config.toml
experts_per_token = 6
moe_layers = [0, 1, 2, 3, 4, 5, 6, 7, 8, 9, 10]
router_score = "softmax"
balance_loss = 0.00631
shared_expert_gate = true
init_std_router = 0.0296
norm = "rmsnorm"
norm_eps = 1e-06
lr = 0.00325
beta1 = 0.9
beta2 = 0.95
train_tokens = 579000000
dataset = "wikipedia_en"
Below are experts of layer 6 (counted from 0) of a mixture-of-experts language model. Rows are named router (the router's row for the expert) and show model dimensions 0-127. Each number is 128 + 32 x the weight over its row's rms, rounded and kept within 0 to 255. Numbers have three digits each.
After each expert's rows: a language model's description of what the expert responds to. This comes from a sample of Wikipedia text that the model never trained on.

# expert 28
router:133159057122093144099146143138101086162113072113143116090102122191168152057116165158068186125110068156152122098155140124149123136126107105112092084172115089172086144075122127177142150097147139124140140049124136166194114116142122091154094151135102126138162136137156171126096162097175150174077171176079187154140116188091131101179104147094154192151163112116127135132170162142154130119110
What it handles: Determiners opening a noun phrase after prepositions or at sentence start: the, a, an, The, his, her, its.

# expert 52
router:149120201132093110123087176097160166138076150147081132140090131080164165187090197167105096121131159120152154146089133077140088158149187156143081121093058090135068120143145198168126110123130081139111132121085100135102152144142087104132144118131133078113146133134175136099096097171154105102183152112094166150125125116160155119094151120148146174153164164174066180150101118119086153088185
What it handles: Prepositions and separators before dates, places and stats, such as on 21 March, in the doubles, before, until, slashes in career lists.

# expert 42
router:175161089082104168189102152116107140130096095106084091157147130197115127135158167187112142089189139116139112145126103119103036122172117087176106144094146113101124095150157183147149107145118112219165117163121152139116112123108082091183173088072103086127114097098146138109123162134139079144091108123067132129140114125140150078099111175124150193137130148048174150081143118135144115133146
What it handles: Pipe separators between cells in sports and election tables, mostly after numbers, plus occasional Reg, National, The.

# expert 61
router:078155204109100158141123151047099147168098168168117096165101110164187140138076161110094159102133150095083147142100172146117132151141143137114127117142041120142092115154083124153105094155184123133100096113158052142139130123101141124110155127102083204167095126107149124139141124155141094152172177146110144065117102130175147131174162098103148168162186125172095168147200114136143085158139
What it handles: Prepositions right after verbs or nouns in running prose, such as in, on, of, from, during, as in decline in, feeds on.

# expert 10
router:185152231145122140174168103063068155153135095049152148116093170138158098123152159125122124129098088158119168174132127094113133145098179147060087169145099164125142120117143077172082142162136103126132194119167137117142096095140098144153132108154075121161096082151154165185191140116139116126161085168110082132113120110120125110113119136078106147135076171141196158151133143089112169115124
What it handles: Words about a person's life and career in biographies, often after was or his, such as born, married, died, worked, debut.

# expert 15
router:138089080147139115122157135191119136129083110107129143078120122179138113182146155133135093157111110114094167096070104110150146155121087082160080118146113202080139129099136138106136039199183166150092159090103134165126139140095138092127173095058103118160094121144100121080219153137160144144153110133105147130108186138120166116167160125131093140093136149126181142151155128090126124057194
What it handles: Word stems of technical, sports and weather terms in infobox and stats text, such as press(ure), inter-cept-ions, p-ick, km.

# expert 13
router:091100126146131124121101085094165136158167127109069127153144056175124074151108073088180102161152138214143143169121125109104092137128095114110083131143154149155116103116119092150138139161098115143175120185091117070147081165113164132137063168161149170100138130062124087126110102162124096209134141152081151137100063127110128147187184125131154132158173136115144102128096108092204137137161
What it handles: Middle syllables of rare or foreign words, such as ur, ir, ul, al, ret, as in appurtenances, redshirted, Transvaal, Libretto.

# expert 17
router:117138136111089168110132167134203109114113130193125083155132121123097150127079198108082181156073085141135117137128082094146091187139092175155107111204167083133081148068194070163134129123101185143155133073104159132116140121138099125095136127125107154118149109149121199127080125146122127117090160135095173075126137192104109112110106138138157148154155151078170142097061138144089099158120
What it handles: Possessive 's and possessive or definite determiners before a noun, like his, her, its, their, the, this, e.g. his father.

# expert 1
router:127120119181139166106137135180125082119119068076135183125120109150174086152146105085140086103134173148119136133138073157160188120101150099127148155160146146124192178179084133116107126155139095174113096087127154138108129089137128143085106107142130164172085171144146108138188150102178135107104120119138175177145140154081101140109069154171138200139051158192122099125103066133102062156092
What it handles: Word-initial stems of everyday nouns after the or a, often places and institutions, such as art, town, church, law, Cemetery, Counties.

# expert 44
router:133093132114143157151099139202160131142136137113178108103092069120111142081109121189138138156153061132115127098106117202035154106118104103157104115148146113110091168089120212105091192129079125164124109142147100136105130137167118107136164115054150142156151076118103104115076114136107168117099148157117150139106076169142126138110131135186127188108140188110174108083133136104063149183111
What it handles: Year prefixes like 197, 201, 186 and the colons, decimal points and commas inside times, dates and table statistics.

# expert 43
router:161078122114137156147150152130141100168055093141089117136131149155076157136114183124102151107086146105131117113141141158112160150092129112109140068115138081101072170127149154187110170122124153176111152149152159055112118137191102112152060112149133055076062156087135169131137159114159147104124174180080144128075101169150152075163144143178129111152142108116135088076155133047136102115105
What it handles: Copulas and articles in the opening definition of a Wikipedia article, such as is a, was an, plus section == markers and It, He.

# expert 19
router:190136183130154096093150114132139141127115150125103116146114154093102147093170151098127160105069164088187144119157105069132098111117134112103124125149115135097099113201196106142131072143080097041053088140066087148103157127139098157108130136152163139080123106137163160170104082125142123137062142178129122169129166116113163205121090123051116128091118110164146145093097166144161120131087
What it handles: Final pieces of personal and place names ending in a vowel, such as -na, -ia, -ova, -ura, as in Indonesia, Tamura, Siniša.

# expert 22
router:139093128104120049169101158119123116127163090099111151105169167060059124088157102141154131131100176105142117132199121103131096145150105122132122138070159113126059151156081109143157146073114108092162096135107143128094157160122116096169112154145146143165055164159092076152102149098191157110143168104144144094059104082101129147131156154122171121076150110118068113148118214150125158143089
What it handles: Bare space tokens before years and numbers in dates and table cells, plus qu, gu and w word starts, such as quickly, Qui.

# expert 58
router:115127178075127167146104111050098176141121107150187087132136106137160106121115164085075148055123106091092133144095150169141119151135146133081079195133088108126089125071125116133142054137130049124123157148106120112131179100083143159101083127157098148105113140123112129143081135140127087169156166167139160070127111091141131158048054153104146151130199136155128095124156111085113124094107
What it handles: Prepositions, mostly of, after nouns like Master, member, son, University, as in Master of Science, second son of.

# expert 23
router:119120165081118142116138197104149142154140113163133093145135126135122064116110149097100187079127129128139133121143202190112158075145143145097152170162043167143089123181126142158082107141128146126149173156144070110092153112087131113128111094184180136099067186139106124181099100135153160164111176139102164143099085093152170183112049114120107129102148082169118174143158096110121083120118
What it handles: Prepositions and punctuation linking names in taxonomy and institution text, e.g. of the family, named after, at, and the dash in infobox lines.

# expert 11
router:112149121099139164088143147141157144108121155113126153089076137119127117146141101135132133081089151193141196137123105152157105131086101142122145086096145105158145113112145116158139118115083117065134104185148121162106194101160090186135204095142069170076175073120124170195159134151168168168163180122130154090091147107072127133103138110101184136079119156182082144146051158097136129166108
What it handles: Final pieces of foreign names and words such as -ay in Malay, -ia, -an, plus country names like Japan, Australia, India, and television.

# expert 8
router:121086068109140151122110102102168100085136154163126156066083113108192152115180116104148112099073073082084110168140142107101101102090111121139153141113180134140090121151108173092134139178080155159126079116115126085155129121155143192118106128127099139093134218151082102090052124087167154118098101116107130066136179094141120197140105206134108166144145124134100110114168151136112169141100
What it handles: Word pieces with J, I, V or O in names and words, often Indian or foreign, such as Ser-j-eant, iv-ory, In-j-ury, Ind.

# expert 33
router:122151097082135106149132181145173091123131093132133147163147169163151092103113151171153163079107069160079072090120171111127135055118064145121114124158131123187162131158128168105117127155158189129199154125146098086190139139123117192145135176151157089189098136170092128084110148131099132100128115095117137076076191144119063114197129161086109125135102096107117127118192129095145138137123
What it handles: First letter or prefix of ordinary words, like C(PU), dist(inctions), ab(use), b(urning), often after a quote, hyphen or heading.

# expert 55
router:091044123137119088115097149050132194142145137143155121091157088072093156193099134082155166106153126144139122146133117129134197131109176135105105117165141090165132138140158098143079128114123202077154137133076150092135122148137122164115176170152160159142166114109151113126100143136097111193157133161205129151144099117174141188196112114119152148133124099153118131108103214185115124172145
What it handles: Closing quotes, commas and brackets after titles, section header closers ==, and short inner pieces such as in, ar, an in fan, Srinivasan.

# expert 20
router:184127088185094079072107136143162093114157097183162126128133149150191138114122172154126094148154092094122074111121144097119122175125147176170145084084092121149179133104077094169101134066152137082157129192164138151144109121157146086128078124141150116110183105155162090170121150105170120052108085092105085143119103127131117151122134107131081159169159086122066102101170171071151098153134
What it handles: Colons, commas and semicolons after labels in infoboxes, lists and tables (Height:, See also), plus modal verbs like can, may, are.

# expert 35
router:095114116154176134171112148170093101082135081120134140168136160179117084160137146182098108140129115162082078140158179109077127074105155104177158141182160117140158190153173140131111124153174133131136151092069125128141059130116135135093112165193105139138147161087119135166155131129104060176163193071119098139138162076118138161136157092155090199110115139137120153081139133160099176177098
What it handles: Second pieces of words that start with a single consonant like C, P, c, p, e.g. C-oll-ingwood, P-oll-utants, p-ig-gyback; also Air, air.

# expert 4
router:114142089138122065156095155114190120199087107130145100096102114140140087112157114041166168098187112111125112085148161147056100143116056063120154178141163112120105095096129096105109124136116168138100167073132115137088152140158153151088103165199116134149193118158149086144119155138071144096154116108146129103119151105079181151122128132122139140102212138134079150127116124161170149098163
What it handles: Short word pieces starting or continuing names and rare words, such as L-iv-etime, k-id-naps, Sant, Ed, Fred; also lone digits in tables.

# expert 62
router:119064118139148147157147102139149139121097193168165126115149100155142091199090106066149154143101056182153140138115084159108058137138094112126160108097130153141084135151071101071114137138111138145143101145163086091138102122099052129154162111198194107145124116126104171141078144192124181177120138123151184092135093132132156075121192106107177161117100088127134132137139134142174162148112
What it handles: Short syllables like con, on, al, non, ro, sur inside words, and raw byte pieces of Japanese and Chinese characters.

# expert 60
router:085157201161124055137127107149171188149166139085142188105116100102141105106073064154173136176069096102185176105130130109145111120106158176174115119110077096199099143118077156159088129099144118099083134118123121163121129188127144153105115173092108137139159169106104113126109080148070113106137078114158185152089130114117136084122127138136156125129173159174164094085125113116096179112162
What it handles: Final digits of years after a century prefix, like 201-9 or 196-0, plus year prefixes and day numbers in dates.

# expert 34
router:102112136159128113113176117129154138130183122163164135070107123147123138118099102159204078104130027111109140139129157086100142124151086161157078161085152144158174125132154154125120114106169177117177131078152163143150126153129124103091083103179053107115136100114185089046180204138120137104166100123189112105110118119105151127147176117109133101158109124097098131162188149099171092156158
What it handles: Particles and nouns after verbs or articles, such as made up of, album, version, ext; also sentence-final periods and commas.

# expert 48
router:097092163094178104178100138143119190130165099190113138099136127163118070148177122174068120122138107160089094143146140085147100107159186143110128111152131120097137135105153100135125146143141092165169167094091154080127111093095145154137140139174102066115088169151132093084094169132123130103096159141071086168104112130135095136188157169169090119127062060073158099077169142109132191165106
What it handles: First letters or consonant clusters of words, such as Pr, Br, c, f, r, often in proper names, plus list-item dashes.

# expert 36
router:154100182151173134179114108202161166118096126147132138119148118138149190101103093177118092173114047147142156118151148171157098067076083153160133152151147131150080115127054173085123132148134182112092103122135125078149113162140133128141131106162153126154158082178071119124082115088081179104150101107198159150063104169131121125132156146189129145157133136128068151119150163137101167112157
What it handles: Decimal points and leading year or number chunks like 197, 201, 500, in coordinates, measurements, fees and year ranges.

# expert 46
router:111166132169050160090141193101184110147072120124168102143085166123206136139114147206156103111162191062154128135073155130119098166125127105152166110114115153148140147115079100146137152144132081076164152154121140150184073135173126121181159128130123175137131105073152122179215096124178150124163125122097078140151163119133137094155123076111137153154108117092139148124139107176119159142141
What it handles: Column separator pipes in table headers and month names or spaces before years in dates, such as September, Date, Jun | Jul.

# expert 38
router:139121133119152120144112156146124124115169118190110104139138070181170146122098141124097137079156107137132137095158150156155142053171118121174162102142086126141096109069143123149151152136141134155122085125163177153160144135118089066103121154116092135077167182111119173121133106094134091161084210146120191148177137110118072081164055204107218105145180151146119087106099103095123106111144
What it handles: Function words in running prose, mostly the, and, of, its, his, plus the -ern in eastern or western.

# expert 29
router:089120195140106074087113099161151138178139094128179169108173134090146094148091106111086112108156148121192143076170145154140182121151133137160118136163110126149110161156183143186095070119133147108115132141141079121122119117120112116157129147116169154150167170082150163113141103172128105213109182108145098108187110078170142186142077096122089090110176137105149076078119115120064163107177
What it handles: Final digit of years after 19- or 20- in birth dates and lists, and adjective suffixes like -ic, -ical, -rial.

# expert 14
router:140105108124118166160147131121157133113113159095116128118075167108086143132088102126151102090081091108094104183085115159159111104180093106142136126163130154188165152150087152134140162090210089149195172106099093073115104094135120215145125129163118062085158100151117065098122120191128161154098144119107158081162130159124117112173194125115140133097125085088158101124183104176100116144174
What it handles: Parentheses and the first capital or syllable of abbreviations and names, such as U.S., EU), Cy-priots, U-19, E-uronext.

# expert 39
router:139144076148162069160109157139133162144161095148094158166136169171077105091178151153086139149147143148136082145112147047162152126174082119119137094098129123137102173162127146111161203132141100164195155102088083114098176115129146162151170114115141074132101144144153105055074145119096120111143192153107122118039156088121078129166113133102075097102141088093158098161119125144157146115096
What it handles: Capital-letter pieces opening names of clubs, places and organizations in sports tables and lists, such as Burkina F(aso), Kalmar F(F), P(irates).

# expert 25
router:129105192133105096071129094103156115142128136101138159077149162101137103175101104079150187118122148115159117165149044148109136132107156050141082125167066206122162115148138122150171111098127102089103128147071136162095119104120107095119147146103132131117138096079168156154138170168127074186113100201115112074157160145133146164104080142068118104126087115085136094086136152106072084104132
What it handles: Endings of person nouns and given names, such as -er, -man, -ist, -o, as in landowner, doorman, singer, Pietro, Pablo.

# expert 32
router:158154106149196172154131100201092068158188177067179140112117085160083096105166102120158162109132050153087082076118089152131139086170078115136128101075120108081122100126114147126107140156112098130110135131185168111133066132135102185112167166112110116149140150136143130122115156146100156156083118142176127156162154117137171119145170144150165078082156117146085118103101066118135090087167
What it handles: Capitalized words opening multiword place or group names, such as South, North, West, United, High, Democratic, followed by States or Carolina.

# expert 16
router:146160185133157096182102168177179184174113137121111148113149084160156180162096117149157097166097144116202132115155169168157092131087148167183132094136095145160091106162101097176093100151119133141085099120115094111103130116103150137149095151146166115166153079172078129123106109126042097177158146097152200168096157121131090133060080137159165164108127163156125135161114122136115164096158
What it handles: Number tokens inside tables, measurements and coordinates, such as 6 ft 11 in, $10,000, 45°54′, 1,737.

# expert 41
router:092141150134117128115097105108143120097118094161166130194158092136081101130158125063120096097184143108147124168140148104127071110116139122099154100169168119159189117138154132170179101101111140142113136143115093143144138073109126124162124147199156184128146096091145166141149141159170064187163101085136165144181120139097081126148064080225132112110049128183127139133163114114104069147107
What it handles: Middle pieces of long Latin genus and species names and other words, e.g. cephalop-od, Crocod-yl-omorphs, autom-ob-ile, Daniel, novel.

# expert 9
router:155060082051089160110135170148083081158147174143105240153123138144100114148208134086128139132143128145083110084153120110117115113135065069121112097138183133152147165218126122133165167095091133143144080092111073121109182136144130174135125121140133139108111111121100118112141133152110131123136164130145160125112166147121138177113132172129138044071157087099174118120147113156147124090089
What it handles: Pieces inside unusual foreign names and taxon names, often in tables or species lists, such as K(yle), Ces-k-omoravska, al-b-ipunctus.

# expert 18
router:163156173165107136083194100107123129148128116131123111183164116116110163143154125127118119188130144147132163090118166138139132142144148171098120106175103170090118116151150093160115094098171176139138113132183131170186172098106187152104174116088044139166109100153180140140175101134088132181164126122184065151090191135095072158099130136116105117122134173183120108150109196082118069159152
What it handles: Past-participle and gerund endings such as ed, ing, ated, ized, and whole verbs like released, used, took, usually followed by a preposition.